From a checkpoint of a small mixture-of-experts model trained on Wikipedia.
Training: a variant of Muon for the experts, 2664 steps.
Below are experts of layer 8 (counted from 0) of a mixture-of-experts language model. Rows are named down (a neuron's output weights, with its number) and show model dimensions 64-127. Each number is 128 + 24 x the weight over its row's rms, rounded and kept within 0 to 255. Numbers have three digits each.
Before each expert's rows: a language model's description of what the expert responds to. This comes from a sample of Wikipedia text that the model never trained on.

# expert 0
What it handles: Creative work title words. Words inside titles of songs, albums, films and games, often capitalized and in quotes or tables, e.g. Love, Blue, Racer.
down0:088127115117143084130131121137183106142170148160141144136085082147129094153156138127134149086121105150117178157166121181109135105130094158110134131136156122141113119118116149124106124137157110
down1:138152165102125127124088119126139165133103128193125108152133108184115167071120129137139105087094165111129102124117183129126107140148144118147079111151129117164118133125132171144143122102192156
down2:106138137160151119102102095127118133153103137077109111118116153156097147141090132128148137170145139144107095166081150115152167147139109126078130089106096128174155133148157146139116143082155111
down3:128124131174135142137131160134078133113062136151149150162157112099155101106129126134141156136132097107145122128097137113056057175107131120130150110134148072102148134119149147120142141129120138
down4:136113132109095118106167165117078096134110112120139174134126178129138095129126112138139132138125146128142161118117174136155144119157175130121109155137166124114118130104116114096148160163110180
down5:123147140159134128139141085151093126108089124173143132127136105159132128137143115114146159092115124130104121131107142121082136087134145120147128121112135162127168152141137123153126139170097136
down6:116148106137131139176140136123134142116101131107083114143158082165170139124096116147101139128127087113124121129158103081145150124139133116137117152122135144154090111122129075109136093135152131
down7:138161107127115142148121134157154169144137113125114115128163103154143092116117143130137155116189111162128109092157105120098114155137088111130126123127118132102087121116133088154097165128155138
down8:145090111133158114142097168140133148146111099105126127144133150129143154106159077133131146153107121143123155130094097157159056133116135100081117131123132173070093144130093135140144129139139133
down9:127086142111124133174134159139154082156095146140138074136075081106096131064159118106114135129141122144127104191115120160167153111123134136149140140162109110114153114108141122132197108150104165
down10:098088113115113123136127124155133103104140122163154154133109096131085153127160140104133107151147122102128165082098123148119148113105132170124142079139100086096132152148116098077108180111103141
down11:110108112140101117128128164136132122128172137154127113132122140083135137108155123096141113120162143177123125144110125174134090123144111067135173146119116107185078120127101152135120080158097099
down12:125138110136096137124075139105132126142112170139114090129117085134134136109118044123150167174141078104131117136095113120151126131157135180165112144107137144114136090151127130144095097137114127
down13:136157150126133124114084157140102152112167123132142071086103114104106101121096145116123143147130181104154158106171101115156129156129143149085135099126125149115146146164093140151129107123157113
down14:112132128139116122139154139137134125113097133128112099131146124152175114129163086179150124122146121124101148118123120168107161148103104114115103146161094118125173098137119153143125126160123134

# expert 4
What it handles: Verbs and their particles. Main verbs, participles and particles following was, to or were in narrative prose, such as moved, went, due, up, released.
down0:113141141154120084111127121131100145164108095135138116119123151113126137124138120110087080094112131128127120102130092141155106148169103128112145153112124127099160105137142162121090128113161120
down1:127134144110130127123102071105122149121149119126114094131119149136157136096114138161140137111175130146114085181143114136097102115149142134143085140115094091174112106145139131162096174154121112
down2:128130084103118117127108143135144084134153099141098122139167151074141135137105108154149145096114128153124105112098125143107125102098129154117156129126092187152128155118153158153150125143126124
down3:164085119127143141126104108164156136133093130156128136158125102120122130147126129157117128133175167146074147125117153145124113073073145135139116098132114153120090132126091197118137113130069179
down4:137175151112072129122090116136143137102173070126182101131226135121126115144152138112122140133138162127113119139181139113146106147144133171132133120118101158105128154142114116099107097121129122
down5:186097126168148182137123094097115127109150116110112136118166127131123112139116133125120121134129088135120091151130096116118147138088124129183107119155157122177083113118100138087101140085161101
down6:140112139164116129161135156114141105156135164107152135156125122169108127124139092118144102107135154142136127113132124148137152126108124107148131125117143160135165112130137145134140136097128133
down7:096150134121128129134115127104168127117142126122122145109103127145140144113144082158095133118139134113063134127181157140103125073127140144179139089118145119141148126096132087168103102125164123
down8:156103174152102150108153142094106127152111114127125155135085148181105146152149163168102122151135127095176156117146125097115130115098160140128108143104143129117136113147136120089161093100161144
down9:075149095059082134146109123137128106163156124085089124123146111130108136084121112088173111084134127129107121148125122111108134111155143147130111115096153093108132150143119111118093115135152107
down10:141100079117114146129165147130142143132142153119125162092109121114165059110113118075138125105127113124169125149122126128140119112124128149123107142113125119100133147126198106121098132133123141
down11:164149069138134063111147096153134144130133115144117158142124090136137151147100165110189149099147120124131145168101132161111147115126112102080097142152115136124070126125108151146171132117152106
down12:140143107116143160139155165117185092120126121109111137149090135131111150106150159098155128104141139116146138104191197112111168105169133117133107136146131098099146129120130082122141151118103180
down13:145106075135133103178114147121124139140171145087098074084110122102128128163080156123150124119129148143148127146116135073109117098105149093087129117113125115100144125125173126131120122131137124
down14:146124114166139093127121133159164133122089135115128168155098119091143102149153112138145132139131113063160093114113155148146136154151122149132108118099149132122116106092127102093153104139130133

# expert 10
What it handles: Sentence ends, line breaks. Sentence-final periods, blank-line breaks, closing quote-periods and opening quotes at sentence and paragraph boundaries, such as ")." and "2015.".
down0:122148097153126133123115178118107130143130123093106121121094132185101112170114129120069152091155095146114140139157109101120116125156122167121120159149154136125138153100160145160125104134134138
down1:166080140132115138128116144137149121144118162098103129121141098128112110105129168131134116097088163137156131133088143095096097106157142178094133154132116142129126138121114126135124089117116134
down2:138095099157152145182157170144129139142153121109140093091148166121142104145098144114159130105147145134101157144141140142146120142131099114113084144111157114146171160137153128100154115138164113
down3:139041121102107132143151120138139114099171147111165132122123118145108131094153132152104108112147111128145137125117095116151091112149123114124096103103146157149138118102168146107125093149120124
down4:141144137135148117134157188120152084108135149134137097127125105148138141125101098125196127138081142111141132131144133103121124115158109115154138172120119175138146169147085121070128113144134160
down5:122092106142132117145105141154108148135109119132131128156170134117078119180130156141168114141121128122093107155135155074169095092132137082152147121147138126135163123108142089126134104089134074
down6:141129100126124133158109158127152118141148133106131110137135143135114102139135164105078151155153119127122155107142102111156101136120106135160108117116146155075147176151105149124115094147125122
down7:102109148125144112123134179125110135123105112100138166123199115155099131157124124119118160144100105145142108096139146113118131125135119149138140134137112115101097138140133114073090155165149127
down8:095111127167115126112163128129140205147096155130113138136141127141120140111100094102135084096132145110131125128128116097147175118135102123110158164114131146135127153151152128090143146163137141
down9:124123100150139115128117111139106096140111134147141138176133141138136149127173190126129120128094121085114124117133105112126144164151108110123118144136121187064126146099153143157092078162121123
down10:152122138081125152115080080107116073119127157155139124143153143080165124130132105132148152157113145175103104127156143130116130124113094101152122121132122076138094141124145073101092128137100118
down11:088147155164139140130111151122090121118099148085114148122120141115071112152140128139122146114088102153186113143126114135131104132122101122138134105121132131151066115139135106139110119084148117
down12:127125152134147121133126109141071171154125128122136099127146124113110087097116100086100107155144118160134128144108103133147133112066078118120143131105119153145158131126110117130133125128122144
down13:135113147133145143154122159150139115154104154113135108183099125132156103140087132110132106146068127139123131135147124120121127126100139106109136149127146167112089115143137118091087151181151156
down14:102128119063090158154121111127142143092143088146129137142142092106154137166117108074109163140125123131128149111155149137151119127109144133106121139178100113155122097106130151163150124137171131

# expert 22
What it handles: Table row breaks, symbols. Line breaks closing table rows, plus opening brackets and quotes, LaTeX markers, and coordinate minute-second marks such as ′ and ″.
down0:104145139153125186140134124156098104119129162088123122143115103138114138119135129143147119115145084118126096106130138192144174079136152152112095105143128136147100157118165116144167161092101110
down1:111173182145145143083118133119137135163126110118162131125129132129137090142133159113119107114097134136105103134102092174125122129094153145175149174122130175108158145154134100149150156127134141
down2:114101168109106117090121143106142133081101115191103168133153117141114121117141106135135137127146143142126127095191144108085074121132126150168164115145099131116174086137162171122086108183132120
down3:119160131140128148117116103086139093105097136143090072117113111094072130090151122114096121124120129136109150168117123140121125198129128106163146125108109150122125147134173148173149125133113123
down4:127133164092116138124144147140125115111165080125130120111111133117129110134094096108084154122145131128109148146134098114127117171124107136133150133158158106116129154152122115118144116100109095
down5:156115100159116120145134093109121133133098134126092134153144149159131134200160156132158164125144130123118124138137116151108193137093104108134140103124089137115110096151149125103169139112125178
down6:107125134116149113100128123122136149124133115143121049155163080112166137174124136102163125142103128130170131130106104104080146105131139150142131169118089126135113119159176095109107124144089148
down7:156146141188154146103086110132140120133145134126131123153123109096126138135133121121103117133129124174125109107118108161124106135123136150131109145139142128113112081117147097097128124110176108
down8:121087142125087134130093112115123133150143071148126153184086165130121121106154119126119127131081132120147109145145165129115075179149138092158132079160130107099102127111139128128110095142159121
down9:134143132174140118169130102191129118153137132117115152105135146108114125111152179187136136111135116152182132096116113162104118135154124147143141141150131134100148130113093216167157134145101155
down10:128147135141101117215089128111125135080142151131148132113092098160110150102110102129110141147144149096145106130155106134109118137146140102134108110195169132143138163150087122107109118140127136
down11:102157120081106178098128147129174164145123139131133103144144128147120192098174125154106143092141140117099121108143127117128149144116151081124108125179137161158141120126113131107138140168099179
down12:081125194115129136114101139150105128091118153178146147127129134140168118151135137165156134119188145129131136105079117162146179144102156193127110120121135129139153158158120096157137107138148166
down13:093127137117115115122102114145122129112116151186108124154139096150112152103119107165153142085127149160151135138145105129118051087094121135141126162128140181130087147130096105128131145119085138
down14:118164097150139143079133179136163147098103129104166121126143159101157102148148138114196131130122111098128101147134124142114100112096087124113116109149135100164145154133139123105119089148111146

# expert 25
What it handles: Taxonomy and headings. Latin taxon name pieces in species infoboxes, such as idae, ensis, and nia, plus section heading markers like == and ===.
down0:128145164142100083118146156145145135089141163122144123145156100125108146153110098134138112141137140105101130129160105148099076139132117189103127165134136127139151108169114126153128162146151109
down1:113150137126149140139096132095083126094132131095152118143177133101080167145161120110169092104120085076151121104153130119140141155161106134130106113116130072096143147114119139132123090142117126
down2:113112154123105128130144102115166129135119072111128093150155112166117142102132106137141132135107105122146125151154150102120098144097139092162128136149122132119151145103113141132142132154133136
down3:159148098123064132124134156144111162145138128148119131117157113142100167156190131124093139136137107183132160119132069159126120139115148124118157105065122128118120123094140119092167167150167143
down4:100108164120134096094143154124153107119145166139147189125170102150146142149093129110156157120090142131179101112131152173094106099132124146136130082123124165101117146127154127149096087113136129
down5:157093136143147128157111149131132090163080132152168151135146123172127069141079151139154177141116084128114172174114090110148107140084144112167135059100096127125124128128109138164144128154137167
down6:137125122069139076167125131119114143143178169160101127123064133121133140095125181107165101164114093111128136099160128098133145108148167163145088116152171126121124117121140116123138141143160165
down7:152142131108119126128108128109129131112155131176145123138172112131155161122116110139140136142100094119122145129144149121097130117155088148128125064155096149123111143085100083113106148104120111
down8:162093125103130101150132128159099143105146161161114163107107133107125139178103136134134086090128119122150146140109150161134155140141135147133144150153092158101121117130092065125131126113131176
down9:118102097152124140094096137115095131125133143137185119127149134161169126145143127145089132148111142079113131067141110137130156172133096165160141146118142108134118145122155130149138073163152156
down10:136114130169083161160144111129097118130163125120129124121138106128137086070140136144094128158184114169125106112152099119138123137116133144151096142156152177142122095127121123156116108110114137
down11:155150115143193071184109117083142106137103112135107135135137110123145118144120116142073170130129170146086159160092112132141169129126131122116186129153111096114147141127127102122121114163113171
down12:094154124102093132142108087129121146165142075098143132156054153128175110090125160095161147133133121096143147124120134125117154118141120135124111146125108092139124085152135107110128121096122113
down13:119112163153130148111155151147138096147103144065139136103145132146124147116106133121192123166122110110104092111096130086151119137105167129159135130111142103131147138132128122136133109137125084
down14:112196102109103044130165115148148126132125096133165132143131112102142096130139105089138156144121115128161148137144107143143131152127125143115128117170138153111121156151120158102155127098127157

# expert 1
What it handles: Awards and table cells. Award-table fields and numeric cells in tables and lists, such as Best, Award, Nominated, score digits, and country codes like BRA.
down0:093055161168104083124123145104102111148154124102149135140117126094133117119137141100137100160141119145114129190133117106126126133146114120135120140143117087135150156180133101074131084134099120
down1:102163116142130127113133116120146116138114072151089102170136162110115135115147162152106113132135147086116117115078116194145124104095113141120145133151141118149141181134134132162108110115140138
down2:115086111176099147085146132165140121135095111139118131136104140148160142108112122093117108171150145130139103137125129170151129090139135119096121111181109092132087159092131138123139072156132136
down3:143181110140098125113096166081142119166106112104088129113089105107111064151121122133129129109083106104097139141157118114125099113102166115152137187106071135152114117146135144144130128182135182
down4:116146090156095156168100112128146119080110127127117122106115148069108127145129139188090063088138102079093105146127109143099112161150101104149140127104117190129146160123133165163124146138121115
down5:147123154145151117141102107115150138137106145121127101107136110094145110099100113152145170090113141110130085156108135086128099136088092118072111167128168112091148118108137161123077100152106156
down6:130110129115125107090148111086122156114119136168109179161121171148121134107119206142136069139126113113149145121122102100129120142112111085138129136130130122115095109096129125123125118150153133
down7:154106120101119062124147116115108145155094119108090142128105084096146117132129147131153120153116104148160088097174127153123142132145097118104130131117118085145111132138107151173134137158133137
down8:108150118141122088178125107093129123078150108158124119173165149113116188158165129088100136164135139122154156172114160144146103136128116118147124118149111131167195162127095132095156148158139085
down9:122139152109156105136116120104093092161141126128136154128140112103127113114173136130162083126142143145163122112083092129140104142124086110106129116091120115125128163149086104105144090160121157
down10:138078087172117091129093137125138128114124130089113143110095121143147171128085143148089088096071118097172142152108100168138108097152110102106128121102110134128151165101139142124089162140129139
down11:140169139108146098134140160101188117122129145071162141122154124100118141167111167122148091136093126142138129109119155095137131138139145148119128149123162116130116151126127143187155128109083116
down12:146120124156103113103100143170164116138092156146120145132130116187125126115116113125142127135136137134119109118179132104149171094144132146101132131101143163164160133138093152139132128131098141
down13:146119098117121149139138128122127083096180185120113148149125120149102123123134141141141124129112117127164135117127106173136120150140111138091089144160092141150091128097126120113158111140105150
down14:112126109141143120156083166116131110101183149130086138092109150179104120131130094136110143165150109138117124094114129095148105067095148155112141091094097109149118120105114126073127112104143116